Experts of a small language model.
Size: 11 layers, vocabulary 32000.
Experts: 64 experts in each of 6 layers, 8 picks a token, a sigmoid router.
Training: a variant of Adam for the experts, 307M tokens.
Below are experts of layer 6 (counted from 0) of a mixture-of-experts language model. Rows are named router (the router's row for the expert) and show model dimensions 0-223. Each number is 500 + 50 x the weight over its row's rms, rounded and kept within 0 to 999. Numbers have three digits each.
After each expert's rows: "gets" lists some tokens that make up at least twice as much of what it gets as of all text. This comes from a sample of Wikipedia text that the model never trained on. Tokens count by the router's weight.

# expert 37
router:423527592398502499404532488509482525509549545566502487518486547530531582482432532558546466511445420471539511503561438509502422459365323511526498483546470464439539504452573579492595564557445538525437550580397528495521556517446543444597439478542432384510558473541473511517495470468486561454518427529532499529454499532478459451506483497477489504495511427495457478432528463515560475489533575514533455532582448548518523424503494554467453518490450454539516450526490474516436486502476544467576412575509541412388528459574611466471406496488573458495540489439392566533489484431446489565451433578530538436517457478586528454496641491460543536508479514541444485470455595524498511537490
gets: "s", "|", " the", " a", " his", " The"

# expert 56
router:413583512471448482559458544589481439510547535416487528537494533556487538452476528456467485465430503587584550488518424463514476521477486489562580391572612541502575569581485528528522554524519483569511565502512564535524573457449450529528484507576465495457476359554422546465458537377479544440525465496470445537569494510458445519412465509451463552566466426512456541548553492534547516563490474477524413465548479581494464404492458555444490533569472535500495430584494598474468502530515579474399607508529532533467529474600493548507498499485562446433514365446462449451542489469559552502497432535511596525569486450547535558547453589559618500521551519542525507521531477542441529503569
gets: "\n", " ", "e", "o", "al", "i"

# expert 19
router:408562527468524513505479518584475486515551513500507458498510504501501496515517581473450514450499444595552516462453448415538456532507403557521523433525521511460588532550576503460512522484519464590484502557483562521493501450374546478473463464550445540430530421457453547479533544459435438433503461521544452531545452515469413484422419602437524520567451470442530514494606420545511548548502442508557504535549472548544534423452462534493556555497469450483552461536536522439471518495440527490423475489588569444525503447572515472556527470438564428467553454396418519386501395492525633554384505532521552518565466437524572585553457529549549557612506610553469483495505573567433469446469
gets: " and", "a", "i", "e", "o", "/"

# expert 38
router:432553521451445436456451581541443487414550577500469493553458504578555554446416574620539510542487523647503504450546436497504438500433433536546463508506556499525522516547450538471533509487512490527519601527416565575472499569496551438563529431525543460446574471503512496512542484421496468419425451551512527495532436543529522423525535552513585468598481429457479549536471449514565603502595543481518562548495550559501442462436480475448476516489483485507484449602533532450407547550608576501446502568504491466426494492518532374505501537502536506437475492428445481521599497447516579490428466509489571543467412381559528538479471511548525534571531547523483372481457498567553477446516
gets: " of", " the", ":", " at", " his", " for"

# expert 1
router:471574552503511476403481528504500444503512502447412515536551561510545475443474581507539393442545516534477532499564463420508535530429467560525461426504549473491552509567474544446539532541454460462502541570520499538524542435402577524528541470531450479441580435551419567569517517340470516436410466629489532575463474526463429546483512505555565493481487475485498440577501499489501554523485525514504425541532499531515458505461467513463435491519492545523506478511464492476431478505520522542529533602518551468459491428641545532486452496491613507515539398519437435378529502467564478494471514499519587480652519509600484502566485522515572594522463592586560446393498486487424418421554
gets: ".", "\n", "==", ").", " but", "\""

# expert 47
router:459561504445523505476416578596496533517524491483501506568409508523554506517531535490463490483521477593527619448439472419459445418514463530482394468591576445490513578461493593484532517557467468571456493547509549503528529458477459409537557486527531497504470462461436516486414508422473464429518483505580350483422570561420464448409493515473612476443463444497434462540562500583448583569479453461484450509488533598474465481429540426485457551503532464550601472564521556495485509473421547483466495611480571438501567526521464533542495487526589447426560472473447470413534479508518577482540536530568534509542508477556540464504485528448517599496554559575459518477520518631447436440456
gets: ",", "-", " was", " is", " were", " are"

# expert 35
router:467536546465472439501477533589496469516563513450472499474520463520624535450447567575562482541484490491578497438530471427512412423398428521579518331527478465479542477564448581479520579599536520596506512529460525597562519509475560488544473472534437508457572398475425523490466521437472470404476520571499468459415476496472409475484468521489478506564444433535465425527557476534454543562517460416475509476621462582452523402501461544425469462523426465454476488538506544466393442448479522502529532579607436464416543464536576543473421488492516488506547433444419535515546529448481554495422533511480467439567486444554540556504483482567479499543495509565489468531515541593476484415504
gets: "s", " him", "es", " States", " them", " War"

# expert 12
router:438494550460458465442454525506497540521499557513495485479514478487488528536448598499555493546460543603513521455459435407523514481441393562476476449505561507463539548508569513495506506605521512590476564529432518546540561519499551391638445477535449401455554415524414459578543505515440558494500524543515465507472529586409404452472481538442597487492416430605498543497513559458486511486545480468522508512549426575621520443463553527513437477496488492537519484464533516467484486484608595454385415588539576480518537477528539467505398477482535471460544491463463471457617488452575535535496481546510585529537427464586564529478564497611519518515574534532455537499427591558471520509479
gets: " the", " a", " The", " 1", " 2", " an"

# expert 46
router:445525537466417435456484531527485545510534512435407412535514509517559517439449570485571480457440467534452470591549454443519483462451415513482390502478508553528554475436485577422550539513484474539459529535496513458523561546457531500681546487567461444460534503508475490494505451499468494401560469617493438528499502605370418448390416545494553561455535468505538512414449437478460482559542536460522538495584498498506473393439517463503512476530411493502450471544536498496526573416451517417507500591525562482510463411583538484530491464582591486481455429466548481515561497373517517450475455517446528506470526438511520501441570587480610492569546523598510495507489494486524454530566
gets: " of", " in", " to", " for", " that", " on"

# expert 50
router:368526613472445460457461537537490402541532532496464564464532521497543537506447558531543555548516476522569583480495505507450508429492451556413460480543456488412517573549500594447526554582487446532461488520464531669535501451436552484691503460528531463504585420499412452473460487447407486428414445517586449445450425601520436434535496483478472434478507447528472506556542483528466533514497485476455479551594553581411495452469588531441420508486494512475534554476581530493477517400477529448552474495517462437478494459535585505504449555475537490491551432511443469468531428483491568464421414489491538452474539449554526484493559501553527541475524503528479488474560554613492445491544
gets: "s", " years", " year", " season", "es", " March"

# expert 55
router:481511507454403483435440619551466519543540547507459486501527504592509534492447508496523424527518408512516511565479489487520474525443441491475488504590482496474603462484445562462558573598403460579428545563409526534518552569449475541547521496542430415452557512525415502483544438458502575463537442548544489501468494548486473387421454548536481469556409399500481434461444497531531529561560530471526500534582455527516468475419465480458510564573541425533487545529494535511512528490470497531447485472564523499486526418513507428441463549546543428450544465411422501437512451432515573553461513544468547389468531490634633427397482538497574480502590567604480467467500495558520436440505
gets: " of", ":", " |", "ing", " to", "ed"

# expert 40
router:422560522514505371483489552560504469522584514413505560539536520524538498442392475480564485477444494521548516487604508471470528476472486521574529329532544535476588525586490460480557553538473471527496599531443542576453481485454487517546510530596516461455597448497422452496480479363506583451443450501500480540487454523503385500506480528493522573570486438500449512480560406512472486482494564526528490513499491569519535476563508516424374571525492515489591459536500480409474568519551525493471505476501520385438465445572558514561439452439534515407579395520431430490478568456579471525430479526504585526562488528489480516514613518512542539539563511594457496429479544541468425530510
gets: " |", " 0", "N", " m", " km", " %"

# expert 14
router:422541542422406526504463530600405498564498472461497514514443552471517484471516504493556462441571485491560485451534477440519497453473399590556523391545511482502559513589519619461524445538437398576433553550530589563471495489443507385616503487543450442533542450573461490460501548465470519414480505538646493553459495499477443470489427550457471443496444459572457421474481464564504552554503479486507445535541481591460519389419560581447438482527459481492541428492458538434452516490431549464573529546475515439441529530573555528488442501443628485501550466526485520504492486453456529545506421531482472484574425468520549509526546524531530553537454589522469418476534510631510475482540
gets: "\n", "s", " (", "ly", " also", " is"

# expert 25
router:462531532455539511480452485571428512525490518522458439533461593486495444513475543483511552469500486503454485564494434434523437493476469540515493474460473510406590488531582532450535510461501464526456535502487643479491486462412574487483549452521437418487553476495441500474522542394487478440540477501584498539466430559466476567470463524442535477505530431489510445462535356509526543489560561525522505597517502610517520478486529526448531504490509495568598503485506539401463539498510449492455463441472504436457471434617624404548448364435590475520580475475441546446521406481580493518384443500542542417523430375531514476494573502549527608537517532587483460495527587557467433421479
gets: " |", ".", " had", "th", " has", ";"

# expert 45
router:397547509534499479490459507564524585472570558422464496511436531538518539450471581565491492472539529528489487493582501485613508488399447552518523456537599565443472477496473525357540527483469496555450567500443560528492578460448521469497531513556395495484512493488489542565530460393488417483541421526487495487507446550428416506473487517435602473581480449406528445498569422492501521562545523392497490441509475628578475450499510545458442444522472498548507523526528500507498504519491517526456446526575584424450507471552527446553441467405584440419550459433463466448524516438533509480486501485482531519578386511501516536401531508504554530575608531550432523483389550526427403495407
gets: " is", " =", "-", " in", " a", " was"

# expert 43
router:393520569491472455499443488530490473527590524472456410536542508526577444431446586545477501539478445566481560499529426436433421450509365506530396546565486497458565573498497547491531490513553538509518501512479505582540476538442557416520481548587528485501568415528484530490545515388494478386514478526540483587463559548517478448412496526513604584480493440415505439527531472599521606535490483452488427519515512549468420449548575527434443550572424455498500528569587574524413495434447581429440543538515575449498478495584526494540453494478524496470471407521489460489549493470557530579478498511585553517608505460581520477588548487508569575467545554513457516491513590505461481516503
gets: "-", ".", " in", " was", " after", " had"

# expert 10
router:553591478451446404472488497571556540447463540477426559516451490572498484487481627571508495436479518588495583463514558510445457541470442516495475420561506503457523540489492572424602462561418492552502524544514583498593476460459526450585551521514473485439571486494449496520491468445431518477478480490553463603464472624414468478484513480439547497530470478519517508492558470504503616571587439425467500476492515517541448421439455561527461488472426450478585503527519447398469470486481524534423464585540555430369504472562535440573421493514571402486549460492385476386540470449553461485507495496554534473512483433532601492457540514478512496481498603566366512526483532552499492481481
gets: " the", " a", " in", " is", " It", "=="

# expert 24
router:408515540502465406536463535503611500519563514465473568482417493536522493405463501513489459448476499550527621458476466512531475534482443537501515489493590518408574482590446555461576555552427411500533513499472534550561481408493529556516548567535420550540563498483467467532528485377490468412495523551491465530492403511395522535497503558496498448485455456479485510484523553446580545615489453442461506514506410601518438394451470565450431444563511466487468512619495563519411518510568561436421461526572455458511575414541468474493488458451547455410520488500470499510485498480468528518489480463450557518588462542536532550525519537503559540534567514586518496458402521645439393540483
gets: "\n", "c", "n", "a", "i", "b"

# expert 58
router:504536538434505476422426557556413577502542550522503418551451544508563518521509595574508483390517429534402482573536488430500418526431397548474404523480533515423579539511515477400491542462472473584392507519522551526489500536445582421532538461496430380478591513505466500563501496405463462449537476501576507530389456540463441489521454526484542512459485440450435420482461396550545488469534549507566499496585496599488487474506539531502445529466491454516505448499508551452511473513542518469468401575494460442442516455596565464537422387496560420449617438464468512460537477477506508500540504532533507377563502452516500565484541443436501571500529507597478488534513518571519472449514
gets: " to", " was", " is", "==", " he", "-"

# expert 4
router:425519602461461437421455555551524494427578560496498433538534522605549468485441542525489544520476483472569585495565452457482412474495397538516554473497573478502517465488509592454544516530482514556433588560476568566472510500439487494482480502583463471462519456571427557458500436308427515428428492535495520545437447548462428432467524620459583489576475408517547477517544456538515609548512527465491520486513486613514466507454579457441490504542527503481571548543485556535454529439477564432463465530532465487449562470552539503501505453522551476455490452485456408523559472515511565549468503568495521521572453448535587533466489464587565574542586546589443511455432559459476459530435
gets: " |", "-", ";", "|", " –", " -"

# expert 20
router:427544622431520408457507601575505503491584567492483440566500537439526454461384639546479513435498492481598552490562420473452447498505407541511536438447552469503529476508495586416573494541557476534495582538450588609483491375493501477536510508575482485455514461550536519467466445378471483459422449577506501481482442517443410484484515552507568555580523420490551501422602423515474497548546481411467482539586483542506457427519518482471471456519482440458518518487509523505440488444561518445427454522561488489466460419554508554531485425479483475504519481517463441522541534489537483475444445576499518456567445486499607537488542519511503595504567607577470491432452573454553496535498
gets: " |", ";", " 0", " L", " J", "S"

# expert 44
router:391612541486552416482472596537524497519537493533484440532482507517572501444450526512538516562476522686466544486441384444562388428489450535470419490527471451510578523532476517405529499506491452573565566551470587453595509516465499497580547529512451467470595475500508493526510463418421428438528467528540447496513529577406461450444471532492546450463515492514468363542464454469464492504532461500509497462554483554493486545398490487433503490545517463513455544527496538474403452483466500400455561560551518531453537494557483485523486509462498442519490449519473509473535463519492557518504431535501640510602422484586567514500495469494578559536559527582538483529444525572515390397420
gets: ",", " for", ")", "\"", "),", " ("

# expert 63
router:448525466505477400390440540520429540522491595510466455531490529480508516485407621555569488478524431543461466595534421498541498526466436570462476488492442530435543549466530595455535507543455494528435602493481554542564565585439561468537472482521427395391591518518470499557534386393457520473504455581546530497466469600484474489453430541477472467558502484426557477469487402537526482562588605501522506506562482570516500532480585526532470524472459475487559451504487493505437470501480536448459419501537511478541468469623569409537428472456497435472565459425422501478520431486575521483473456448481570433536509508612553467408600496496503520530551539512431482499482592497513496479458
gets: "-", "==", " from", "===", "|", "="

# expert 16
router:477573505445470538513448668485484445555513570500472437565417503558481560422405540467551463471495534546549503526491456472417488484474478519538400487484547543407560585573487547457555562559468509487427545475459562487526505479529493486570488547610485500491445454510376545529464456463519514454476529598528491545464460558397450459485422528471472497491425442499426408467461539518522527579565523481567494492515555538410412400463515591463436557568450446460492502537516520457494509523476566474470556502589484505490575502554480491507436550577546414472469435461451520424540479472525593481407500603452577436470476504519644512471450438515512531522491532545454510390541479521473467466523
gets: "'", "ing", " in", "s", " of", " and"

# expert 42
router:443593542479520378490474510531498525478599549462437521550566540514531479496412540480527514470456494463581549524546460397466418464534408537537580397474533514522555465531512547435546520528485484574497570533433615556461503470542523573566435491555493438459514454508393521525459465322454516440443497540493499473427450560408358506513494607492558478554460405528490482482563442483531521529516526408499483508534442613559492478500543435461465488527522504481544531492497573424444466403510513495481489502533499476470535452574495549562511461504562474501508437487419415514531505490495555477484507527490593517546459490483632562476524444554557600498554533602435527409477494470496533488493
gets: " |", ";", " ", " 0", " —", "---|---|---|---|"

# expert 48
router:442546610470534419492516495535436469516579540484502497563534556553555486474422545489485575491443509513563499516564440525508449430497457487531543427465519529498549535569554456461537525495560503521549604533427610556432513482422477497570456462585534444449588405493443476497512494334454501416465465515540525519491448561485456489520536473463617554552506372435462551502603388462495528524542518498500469486530500569516439461559539534415461492473485511473510499481568489461431518462544541463427505494479538436503477493633567499549442388454555526502537415527419478533541511399566467495420415548547554479562444444530491518503612509556579529479542505544413499466509559512478493544498
gets: " |", " 0", "th", ")", " 1", " 2"

# expert 7
router:465546560469449483494475494498532556513521542445433531568536506525561456417464564535509520525454505520520500621592472473453435485418448503492390458573575500491561485471532557434553535503473495516457480573499533528488586498485566439684557564539481406488569497492461484497539453440474527427562472576427466499489551629468389514469461574539504464457494453514533423473476497489498568565558477420554499499546572524432531461424544508483423453592450491497463519532555535417412515436453506396490514497501629492485523435600483452569409433452515525515512529495496432454506487464539564516504464450503583517529478511496574447427552497503543566520539579564429547501560517527592430468531
gets: " as", " in", " with", " on", " that", "ed"

# expert 41
router:460546496481473512491491547495513453490599561502504453473487531553519534524406532512572408464451486518525534485471526476491465542508504474498542514528520473479593514535468532529597509615444465504538529548432576601609587500465493534604509482552467459438517397503441548555511437407431572458473534545472451513478433568405460498402452502507474465507539416561445491403546541549556535542517547403503509454475490480465479389473434503396405527567543527541485418528605559518377461536496558466471421550530541527504509398553449500519496480537575536440470446481497417469565440413543574420455458539489559486558506514563515484461515555464611508462491482556445476501486556613489522515568
gets: " ", " a", "th", "d", "st", " his"

# expert 9
router:425506559460470346487508515555478490545589527508509479577527545461576476435448533473521540472428504508543547548549457498516454417510458545515496427486518452488608488511474506460615545490515473578526537550455611540477458500438536498603460567512461410460615435484433496467545492417489575390483452563502503595461486574480373479491475563522590545604500424527496494471550415488501490542501546527503513515573460595529502457520543471422428481477483502421562457545474500467485546480501566486461535466515444390466468437623580526484473411498583518498465383512475459530504491507524436479465485540521528508546501461545469538463640482555534532561555479586419517493489564516459472513484
gets: " |", " of", ";", " for", " January", " were"

# expert 53
router:493533599425494456494497530542511583557511585501440401459450538478463517474484577503515518437508459475435517593500464424510400553407450573460536486581460488429589506524437568488535501530400493562434508482415557574574509495409501480598558472546440419455462515541502451552473499459502527424493444493576454475494537510500421428453503480500515470526503515502504418480470514511502529556576580476570517499493510522466415405449493525392444581487475358513547487492581485488527506461525571482443420559487486500502535487475631472572466528534557425396616472430487532469546545515494513502551548506533554431601499486543561526456500543426504553541577555595495467518421564466478467475473
gets: " to", " |", " not", " would", " can", " an"

# expert 49
router:518493514415402432447448562562482551443516533435452469567486554527525517477405556544561485404497536589530520549476472434436445521542468569488426494403471552444601522539483509396541475535436427499401583535429539607466489473504496469517562485568458513475507429520498517554476420425475538460472552659566435541551435510431527488407510547487468517516478475471463473404559496523515505518527498459517459477544487561452423420512511520455421474443537466529547507518521528481420573459557512413488368495502516500470497401533449495568511455485588486414593443499487478510519459426545480489468424571444491495575478451547499487544479510462511542425544545599465491502520576584543432538542
gets: " ", " 1", " 0", " D", " A", " P"

# expert 33
router:432563541490457484461495549607506460494518601438408509512513582501472476452478588457481504463488435525560497464517463477561456513479478524472496457520587486498536525566501581405471528598428502573462552507434572590484609554392525494505484474600413464357568470471494538544482405418385423434426470543476521422500404482467435511440512536458494403553420452503467480542541475553443532507515537406484444490523508650510480500519524474395513510535487456536492488471506508453443463433467552479506535485558491442453516486456493462531512466491594512465538448515466449476628492478569593460479496519497534463524404472591561503532444508494496538514557549544459467493461538477485441448404
gets: " |", " (", ";", " –", " -", "\""

# expert 17
router:399599501483461438452444516607537470520596496472419521560464586553500493526481589425435455439445483541497571455531438491581465488425451519512506445508556460499565563591467521504588506554420485572496551495468559628501537416459478469450473456513481502503533389551472562507430430432438455392516474558420459469554467513429435491434445530447492480555437418503531502506506484479507523540468484472535515455546516549488481451505493529433471488541504514560503499476485526407407543500521569418457547494534517453416462492582522495486465514411553495473529422427481439475577509476665573466461455521510648484511490452566544568450529593561512524478535571547532496481524543532536478441515
gets: "\n", "er", " Al", "man", "\"", "in"

# expert 8
router:457550540443471523469447530530457464495541511462523467512460509494485484447510567489482429400470458545490535456525448481535443445557355563561525436482585476469547511557518559486539502535489491505441538532497589516526482471427597439485552513515470494494481469443452572501481582422462427429453533501568409529421426478412472518406468614457486507462469409473439416473535477566503561516525468496529451545492494634576538359454508586437514528559528491544577497581527552491460539470484553454479495534499528508446551400531559506528485512561589448443561441473467519468574468425531546547455512510495490488595395548517519541575431510560594593530481577549533442450528515589423478454460
gets: " ", "-", "\n", "'", "a", "S"

# expert 23
router:454500537449502470510504572638498498461557613466471506586498509528578515463452567509564498460439431495521519501568471438496413540487438575554540526515541543480580545506545608496557510513535441569447586549411521506524553545456537422604423491573448482477486490625483486510503390453432570410488465603514430512442462529443407556469435591444558512562446416499487516506511507546454588526557501464501509477516463582547423504472536530462485509551530467525491513541504508468493447495553518499515472572599571439407536468548573513460450522475506465515468461478450426437602488522564573492432464550463548491566425443564569560498538506516539577538554560527396505436429479482492476477484
gets: " the", "|", " |", " The", " (", " and"

# expert 36
router:456582547468523469458506523554432543456508525570478463509490494521529501491477563503559445469510433606498499533550506422441412540463451567546436535504521523462578534502504514471510562537445469540439510545465547500509478478394522398524471498521448475424637479549468544583483441420428499441536485647516499488415530582462468518488433607495503432517445492500463462428487414507506568585537518476531517595531459593434434591413546488489506542472490472513523451539484556503496492513423473563465425505606491546511539406558567440456508441460525412494580464409394522509487401579573563454461492546513521404498466481554543470454480493496533549546555548520466506503445547587527450416430
gets: ",", " and", " with", "\n", "-", "|"

# expert 27
router:485560554377546501479412499557491514516580496475447430502528567484523480557462603516561502461507473565474460472498453401478458447482336581527508473473471460454598580538531547441491499462465491532414576482540552512509452518452541505546535528528485432481547459473480440526488552370402459425484532508588485527468427507471458502453524532421522447500448467536523453523528504520449500439575519512498546534464459595589536501480491535539498555550477464589557527510525497379406575440552464472462442533564571442512518462508531408579404456511542491455612477456422523485556500483551512535397530537444529477544420497531523538541479485566538566517489583614490471460477586594481497469430
gets: ")", " 1", " 2", " 4", " 3", " 5"

# expert 22
router:471537565418527459411415537525510473597526546431435472566474503498522550371469535483510455510492478601512522468482521384502470516492369544527477466482501517443556472483576545448515522544481473501415550546536597474562492573481468484626525553658504458525529526545459539421485508442465432419517507545515475535464390561379503415361433551535518492553493443481535462492460492526565549622602468473471431497574508497430432455467480511505523540519428454432509422544499520501489468441464533452419458505580535416495564475496535475497435515529538520421491502512509464443523508419524532460490513542418532469539517488576573515485555472596533515554564518506492412457485530494452452498479
gets: " in", " by", " of", ":", "'", " \""

# expert 13
router:447572574481522490488483567487502442551530512488428478506520517538553509381472503544546437438519473643561616482541482452439470517509493547559415470521524484522614565558489534405573572575453432486514510598477501482569564444436497440564490489550487520475492422550448552518485504397495533443438493670522439548424528529453413485450428545530605493452456457527460485522487524458538598591522456419525456538524512528441407527438527490422409517555470499473486451531490579575448481512452532509506498560531558527503518490545495543461471542516587491473540455471474435414488468565553576514450552521534578508584537560555511473562503524530562570493489560548501445434481453545434439456492
gets: ".", ",", " and", "\n", "-", "'"

# expert 26
router:450538563412524476407444572508492498476532547547401475536477463576530553530434609560543488492498469566499532557528483468528462539454478553488425436500507520427566523457526525419547487496447471543426610527486504486461569551514510409525527455493450424490531474522426427591455441482435553491548492618487425501462531599423404501473436574534498427522482430452491473501524478472496544481555523470543511494478495571572456459471562565542474473516512459544502440535445516499522516458561584495465425610536513478489536457537536423495382457504565390440560394374427491451502562420563501482508441498538579456466484483559556458464549524538590578527563551568468545425477511543444427490480
gets: " the", "-", " a", "|", " of", " The"

# expert 52
router:475566601448522457443519517468448465458591513511529429523514504531563507429442540567533500451516502567549591549582479445448443499494438522513471454506542492486566559541506511466557555500500519506431487575454489547466499460465462423606437454600563487424505434510458518514450525452504551417500518516568491526464493501471421488488470581466621493515475456456530505416569503484505604526474510473552523510529447516471465493484553502460474516554549412568453470506558529505455520460455555535383498602615540481491524503566541551474399472454552548438548460413396523506510468543528546544435537564590550475655535509500504444520623429537534578521501563564403480497491543637495443555512
gets: " and", "-", " or", " was", " but", " —"

# expert 51
router:499554533448524443475443452553510507415542606449435552546458524506599449492393533599476490476450494535484530529613494484526473472393434511496479531527481536446500545578425483455529496443482470507489566557457563637467540489485539407541524474515528471450544431557471509543464484364515534463445403575429444426530404572540522441510418520502562497590472485433537505516484480503516482474512546444532528594545523505515526499523529535464417520534457447533506528526523501419363469453561514504428538498552504480367521503507521389490400513504563457458524481455430482478531491457536569556439457534562571476516465436533522471455589525589486534532582498595441479545470466554522418508573
gets: "\n", ":", "==", " \"", "---|---|---|---|", ";"

# expert 29
router:466580533542494471488466473550486528539537593447490462511501595563502466485454557500488521472479503529470520551564503406469454474363451541542519394494539546466519504543537500455523480494500464567431540606425585546536512529444577541567522456542404471411522320466459529480464473486409511443479433534454474609483499530457455492473486510433545487480560409480400471413499443495545509554540454463506534479455470542511464383419539541500379516572463485509596485520561570456519513391500492485441441618529588448428500480559577463595468485455529437397528511522475476489489541394541567475520496454541527527466478502516529520473467534489589526505541566531467428480547542549517455497459
gets: " to", " of", " on", " in", " the", " for"

# expert 54
router:498566485450523476505424515548540559409500568500432548568444485610556553465441539611480498543556511586498513473547479476516479548432467507507510425516516508453520454536445516471532496443491454510514594521464539573536548486506496473502543447513463498461546535481459512526524498399537523443464386524439463502525391573483515450489442516494570478595461465429530533471475471520525520552580506404462578558504497513530522459429431512475441545552513491509574502594506603436450486522566534500421484556517499447413486519526487356509462503500587447439514514384452474444524547392534522549429450440498578537492426421532580499450492498600540534574603536625447454478464468563500437392466
gets: ":", "-", " =", ";", " /", "="

# expert 34
router:414581548461509455454438502579464512560550496491458492546540596507628474563506532434558404476467500551469540507474470380436458478525436555476481497557477462489582566549510620465565520569506445495485501528455564514616527441420546515627503460550498477421567478533444545482512504353484510424522472569503440532414529552466474448434490514475556484416430519516471410508510503529498548536479504481438440575520519563496473501431518484426439579512472456508545493545482582484476484478487500480510534535459497424522468421558460539473516478509623504495540409506457464431516388540575536490481488526523605476544497466617501500604565504504509555476483537559540478423534492574490389473454
gets: ".", ",", "\n", ")", " was", " is"